config.yaml
n_layer: 9
d_model: 640
n_experts: 24
experts_per_token: 2
d_expert: 464
d_shared_expert: 0
activation: "tanh_gelu"
moe_layers: [0, 1, 2, 3, 4, 5, 6, 7, 8]
router_score: "softmax"
normalize_top_k: false
routed_scale: 3.46
balance_loss: 0.00157
balance_bias: true
init_std_router: 0.0335
lr_router: 0.000318
n_head: 10
n_kv_head: 10
head_dim: 64
vocab_size: 4096
norm: "layernorm"
norm_place: "pre"
norm_eps: 1e-05
positions: "learned"
qk_norm: false
attn_scale: 0.125
tie_embeddings: true
parallel_block: false
init: "normal"
init_std_qkv: 0.0271
init_std_o: 0.00639
init_std_up: 0.0271
init_std_down: 0.00639
optimizer: "adamw"
lr: 0.000714
lr_mult_o: 1.28
beta1: 0.95
beta2: 0.99
lr_head: 0.00353
grad_clip: 1.0
warmup_steps: 273
schedule: "wsd"
decay_fraction: 0.82
decay_shape: "linear"
final_lr_fraction: 0.0
batch_tokens: 65536
seq_len: 512
doc_mask: true
z_loss: 0.0001
train_tokens: 562300000
steps: 8581
dataset: "wikipedia_en"
Below are experts of layer 6 (counted from 0) of a mixture-of-experts language model. Rows are named router (the router's row for the expert), down (a neuron's output weights, with its number) and show model dimensions 192-255. Each number is 128 + 24 x the weight over its row's rms, rounded and kept within 0 to 255.
After each expert's rows: "comes before" lists some tokens at least twice as common just after its tokens as in all text. This comes from a sample of Wikipedia text that the model never trained on. Tokens count by the router's weight.

# expert 11
router [ 98 149 107  99  97 151 161 112 101 118 157 164 133 143 200 183 105 121  94  99  76 115 148  93  99 159 108 118 132 145 118 153 159 123 131 127 139 122 168 146 128 111 135  75 135 181 146  97 139 163 121 143  93 131 158 103 140 112 155 120 120 114 145 131]
down0 [128 114 149 188 123 121 136 158 181 124 156  91 176 101 163 145 131 107 161 115 141 104 134  97 101 149 124 136 125 155  78 136 174 148 167 150 132  89 119 142 115 181 119 111 112 135 120 116 164 130  91 129 173 141 131 122 134 159 141 143 105 114 143 119]
down1 [122 143 123 128 149 148 182  98 131 116 153 105 155 115 110 144 123 138 117 139 101 133 130  95 115 133 187 149  92 144 164 101 114 143 143 131 118 119  98 139 108 164 161 155 119 123  99 119 108 123 143  73 157  97 115 148 121 187 145  95 108 149 134 160]
down2 [201 127 168 120 133 167 163 130 110 136 134 143  93 152  73 121  98 157 144 117 126 159 127 139 117 139 148 116 118  82 142 180 145 161 102 126 166 148 126 129 149 132 116 128 145 139  81 161 141 155 119 117 140 141 127  91 164 134 130 172 153 156 138  78]
down3 [144 155 148 139 137 152 131 140 156 133 141 177 131 110 118 153 120 144 140 121 153  91 103 128 178 132  91 116 139 113 122  97 124 129  91 116 112 120 167 133 116 144  87 129 135 112 115  96 175 119  97 139 131 175 118 150 119 137 142 141 147 157 120 173]
down4 [139  83 136  99 109 174 126 130 140 169 103 114 146 133 135 129 154 128 157 150 177  93 107 144 186 112 110 140  86 132 100 148 137  92 136 156  85 128  96 124 140  97 187 130  96 170 133 188 145 100 136 134 154 111 138 133 136 115 182 149  99 120 104 126]
down5 [132 137 126 105 102 120 162 101 124 134 161 135 142 112 141 105 105  70 144 161 108 136 129 194 125 143 103 131 165 150  87 137 137 138  87 112 120 138 172 118 128 122 200 128 164 137 132 144 109 128 137 102 152 152 108 128 122 137 145 137 134 135 110 119]
down6 [130 124  98 172 155 150 118 125 135 131  75 151 112 115 142 141 134 134  97 121 101 138 118 154 112 134 122 118 120 136 104 136 171 100 132 143  99 136 123 144  96 125 130 157 136 105 142 123 173 155 112 124 111 133 154  89 119 148 146  85 149 129  94  93]
down7 [154 141 153 110 148 118 138 150 107 142 100 125 112 127 111 111 150 159 118 132 116 126 124 121 154 104 106 120  95 107 153 154  89 122 127 119 200 163 150 128 138 121  89 114 135 117 106 158 173  97  88 164 131 137 161 122 133 151 114 118 154 101 105 122]
comes before: " of", ".", " of the", ",", " and", " in"

# expert 5
router [129 100 123  96 161 114 130 133 146 127 107  99 183 131 116 142 133 134 133 130 109 170 125 115 121  84 120 131 108 128  93 131 102 138 129 124 144 163  55 104 145  79 143 122 169  85 166 135 160 162 128 120  92 146 105 111 174 101 115 137  99 110 131  88]
down0 [146 109 145 144  80 100 177 128 162 111  97 122 118 133 116 127 109 176 109 159 145 173 118 104  96 146  96 150 188  89  74 130 105 135 111 107 156 130 138 168  82 134 156 186  94 130 175 126  52 109 118 161  87 135 104 168 130 143 126 129 122 129 159  91]
down1 [ 52 130 155 131 133 113 158 127 137 130 100 152 130 110 129 106 144 181 153 134 120 148 100 117 145  67 167 109 111 153 145 119 161 156 124 145 153 124 148 136 183 109 165  96 131 107 131 158 157 101 115 141 116 139  91 143 120 119 128 119 125 130 148 103]
down2 [111 138 124 114 147 143 149 103 122  93 104  85 120 110  81 140 134  94 172 102 111 132  78  97 179  75 123 148 112 161 129 134 124  98 189  96 158 101 160 112 147 122 138  89 123 111 116 169 120 109  78 175 148 159 146 155 128 148 114  96 104 123 111 104]
down3 [134 164 127 139 112 126 150 168 170  54 109 110  73 140 180 141 143 173 118 114 128 132 141 123 123 112 108 110 153  92 119 112 102 141  98 121 121 124 136 152 136 166 116 146 116 145 188 108  60 115 160 138 143 116  99 147  75 127 136 105 133 162 122 120]
down4 [104 109 151 135 122  89 134 132 120 143 177 127 106 123 117  80 141 127  78 128 104 136 135 184 120 103 140 107 130  69 127 107 122 114 136 105 138 149 123 179  93 145  80  97 169 144 139 114  55 143 154 155 139 131 110 183  58 149 115 125 113 158 112 139]
down5 [ 94 133 148 123 135 121 122 109  87  99  82 162 107 111  97 161 127 125 118 156 123 143 142 164 113 103 147 125 105  95 208 124 141  89 163 133 138 141 121 110 123 119 109  91 186 129 141  94 158 106  94 150 124 111  75 138 165 172 144 130 128 123 117 160]
down6 [107 155 132 118  46 130  97 137  59 115 118 138 116  91  94 168 124  77 112 114 110 148 119  84  85 116 100 144 156 114 122 151 138 145  86 129  99  89 127 107 114 119 146 128 116 117 113 145 173 134  91 134 135 133 132 118 195 165 105 170 117  92 141 145]
down7 [139 118 135 185 104 136 142 134 143 157 136 123 112 100 157 114 133 140 102 114 135 138 129 113 137 178  85 164 152 129  67 133 120 140 106  95  87  93 101 126 112 164 153 112 146 117 155 104  77 131 102 122 120 148 154 186 122 120 151 178 140 122 132 101]
comes before: "1", "2", "0", "3", "4", "6"

# expert 12
router [123 103 106 132  91 105 113 178 137 106  92 155 157 144 153 137 158 114 126 128 116 159 142 117 159  88 119 137 154 161 127  99 138 168 117 128 127 131  71 152 120 126 127 101 111 142 131 145 147 140 167 156 141 107 178 145 194  94 150 135 171 102 160 107]
down0 [139 152  89 164 120  79 144 107  95 150 153 131 178 104 137 140 121 119 124 164 133 130 136 120 117 133 111 156  88 115 119  82 122 110 124 127 147 165 189 133 133 100 141 109 197 100 126 140 150  99 110 117 119 169 123 120 135 133 139 120 150 151  98 148]
down1 [137 143 127 157  98 119 155  97 141 115 155 197 133 139  72 106 185 126  87 107 120 138 137 195 113 167 113 125 140 127 104 119 136  91 102 115 122 160 112 136 138 116 130 136 114 152 128 169 209 119 123  89 119 116 136 136 154  64 127 114 129 133 136  88]
down2 [118 135 101  72  99 116 142 114 152 130 138  81 125 106 122 120 135 113 162 100  99 208 140  99  70 150 110 155 110 135 170  93 153 126 157 127 141 127 147 122 112 157 118 159 133 119 121 112 141 148 128 121 106 117 173 125 124 154 145 128 140 114  75 143]
down3 [120 127 137  91 165  93 165 142 124  96 126 111 142 138 131 170 161  96 115 118  96 140 135 126 140 135 131  97 152  99 101 109 144  99 126 145 161 148 108 152 117  93 143 136 146 155 134 105 163 152 122 125 111 159 152 163  96 126 107 124 133 148 140 188]
down4 [117 125 110 103 100 151  89  96 134 117  92 107 108 137 120 110 126 128 142 131 128 132 192 118 156 141 120 179 114 140 126 125 126 102 127 183 114 129 151 131 133 112 131 143 146  97  99 140  94 107 151 115 140 160 106 123 156 143  88 153 117 131  93 119]
down5 [133 133 152 108 107 136 106 142 126  81 133 136 125  99 136 167  97  77 137 129  95 141 125 100 109 124 166 124 135 160 119 116 122 115 166 125 141 149 141 104 124 135 146 118  89 166 148 114 102 152 153 126 120  84 134 114 102  69 138 116 142 130 133 157]
down6 [ 97 126 124 113 160 111 161 127 120 142 168 108 141 150 155 116  94 119 102 166 158 126 105 140 123 196 109 120 113  96 144  82 132 141 136 132 124  98 140 111 150 121 158  50 109 142 141 128 101 109 164 128 109 133 171 131 133 115 114 143 138 128 183 144]
down7 [ 99 115 139 175 113 119 139 107 114  79 119  90 127 152 119 129 127 100 131 105 144 142 112 183 118 134 137 160 106 138 140 171 133 131 112 115 168 136 143 103  86  88 107 145 146 151 155 137 192 160 121 131 104 142 123 131 111  90 116 110 153 134 116 128]
comes before: "\n\n", " The", " He", "\n", " In", " In "

# expert 19
router [127 117 134 109 165 147 144 146 122 111 123 179 124 126 116 134  84 145 173 137 107 130 103 148 118 133 148 123 150 129  71  76 158  79 122 160 131 107  90 122 131 127 131 154 114 121 110 136 168 137 109 133 167 145 141 118 167 163 112 126 147 132 142 120]
down0 [186 123 107 109 124 196 141 136 113 149  93  79 107 153  98 155 129 145 113 133 150 105 139  69 126 146 144 127 139 100 107 103 108 145 120  89 154 130 160 112 190 112 107 166 118 125 122 137 112  88  90 127 109 120 107 132  87  98 125  71  98 129 163 108]
down1 [126 147 136 138 146 165 119 163 133 181 137 116 136 143 150 102  90 150 106 122  94 147 160 130  95 127  89 144  99 146 129 148 116 134 113 124 147 127 103  89 149  89 174 140 145 110 102 112 149 106 125 112 157 138 121 102 145 153 161 100 113 158 144  98]
down2 [138 138 133 146 126 135 136 175 136 128 154 119 125 139 119 144 100 101 133  94  80 157  79 112 139 136  91 101 123 213 134 119 160 120 163 124  92 168 109  80 136 171 118 140 165 157 153 156 245  71 125 113 169 146 166 163 146 180 123 109 117  56 152 145]
down3 [189  92 147 132 123 124 109 143 117 157 158 148 139 156 116 127 168 150 146 104 144 114 154 139 111 147 109 104 112 124 146 133 130 102 119  80  70 131  82 148 143 155 116 118 114 148 140 168 159 128 175 157 107  99 127 128 153 127 131 168 142 116 130 135]
down4 [146 159 102 123 129 142 115 100 107 118 107 153 130 124 100 119 127 126 103  97 110 142  97 100 166 134 124 129 125 136 160  80 119 148 121 101 119 137 100 126 160  97  91  92 178 130 109 133 128 135 111  86 166 133 100 127 174 105 100 101  95 122  91 127]
down5 [ 85 150 110 108 115  96 196 144 150  89 163 158 166 106 119 145  86  95 130 145 150 143  96 146 107 138 147 137 143 161 111  79 130 113 120  97 139 140 103 102 150 122 148  93 145  98 137 119 141 146  94  93 111 131 126  80 145 103 120 144 113 116 114 127]
down6 [130 150 162 133 131  98 140 152 107  92 136 125 129 122 126 105 116  70 128 107 143 120 119 145 146 155 106 148 116  72  76 110 167 163 136  80  87 169 127 108 119 125 156 143 143  88 140  67 204 116 119 160 139 148 174  97 143 105 111  86 143 114 139 120]
down7 [143 125 143 151 112  91 139 120  82 115 164 117 120 103 116 141 166 110 151 120 150  98 150 152 158  92 131 110 131 133 159 121 123 109  81  76 126 128 102 168 134 153 102 130  84 112 117 104 134 150 153 142 136  90 149 129 121 106 114 147 125 105 104 128]
comes before: " | ", ".", " |", "–", "\n", ","

# expert 9
router [109 115 170 161 148 151 120 129 150 114 135 109 163 140  79 112 145 149 109 133  93 101  97 104  91 149  93 105 146 115  91 110 148  82 128 181 115 128 132 146 162 160 132 135 168 109  83 134 106 146 133 129  92 140 168 123  76 140  90  90 179  96 146 124]
down0 [140 134 150 108 159 121 127 114  83 111 124 136 133 122 132 102 119 143 137 160 174  98 158 177 116  95 125  87  98 174 106 137 149 161 140 167 102 124 123 168 114 103 104 174 103  91 158 159 122 119 134 146 142 136 102 140 127 102  90 177 141 151 145  86]
down1 [157 117 161 137 134 105 151 157 171 155 125 159 144 147 122 169 148 105  87 132 134  73  82 113  81 166 141 134 120 155 114 137 178 112 140  62 119 120  93 166 114 121 162 137  98  74 127 148 154 108  88 171 152 129 110 109 153 164  97 117 160 157 110 132]
down2 [113 113 137 150 122 209 178  67  99 132 124 150  85 182 146 111 135  98 125 102 118 127 123 120 117  87 105 160 119 166 115 104 113 136 116 110 112 135 171 118 130 129 100 130  93 128 143 153 129 127 165 152  94  98 105 145  98 133 116 147 131 134 120 149]
down3 [ 86 185 169 179 102  89  95 102 115 164 101 127 139 130 136  72 122 116 131 125 108 113 126 128 102 160 124 120 127 120 146 113  91 139 146 132 109 162 152 125 160 128 162 109 101 106 144 144 103 107 119 126  98 101 146 117 149 109 135 128 133 118 105 107]
down4 [ 98 100 139 141 156 155 129 107  94 141 115 125 102 120 125 115 101  85 117 130 111 138 129 167 132  90  81 131 111  77 158  65 153 135  99 166 139 109 122 123 103 100 147 128 132 122  97 129 170 166  55 131 124 101  99 113  78 155 129 148 116 113 124 205]
down5 [136  84 144 102 144 107 139 130 121 129 148 148 133 114 129  94 129 126  88 185 142 120 130  51 141 136 165 115 113 170 111 147 122 101 124 170 126 181 154 136 139 111  93 144 183 139 153 119 183 105 121 152 157 152 116 134 167  71 124 156 130 108 146  89]
down6 [149 148 108 115 157 115 121 199 130  90 146 125 126 135 127 140 182 145 127  91 149 139 141  57 121 156 152 139 145 150 122 190 121 125 112 124 133 139  90 124 161 108 154 118 176 133 130 114 135 141 115 141 113 124 124  61 105 144 129  72 114 102 127 102]
down7 [129 163 141 133  90 142 216 110 131 129 119 107 117  98 146 117 138 148 142  79 148 100 116 100 121 134 110 136  98  64 118 123 135 106 150  98 140  98 109 105 110 142 138  93 125 123 127  89 106  86  76 102 126 117 137 116 106  99 120 131 141 119  97 106]
comes before: ":", "\n", ": ", "-", " by:", "="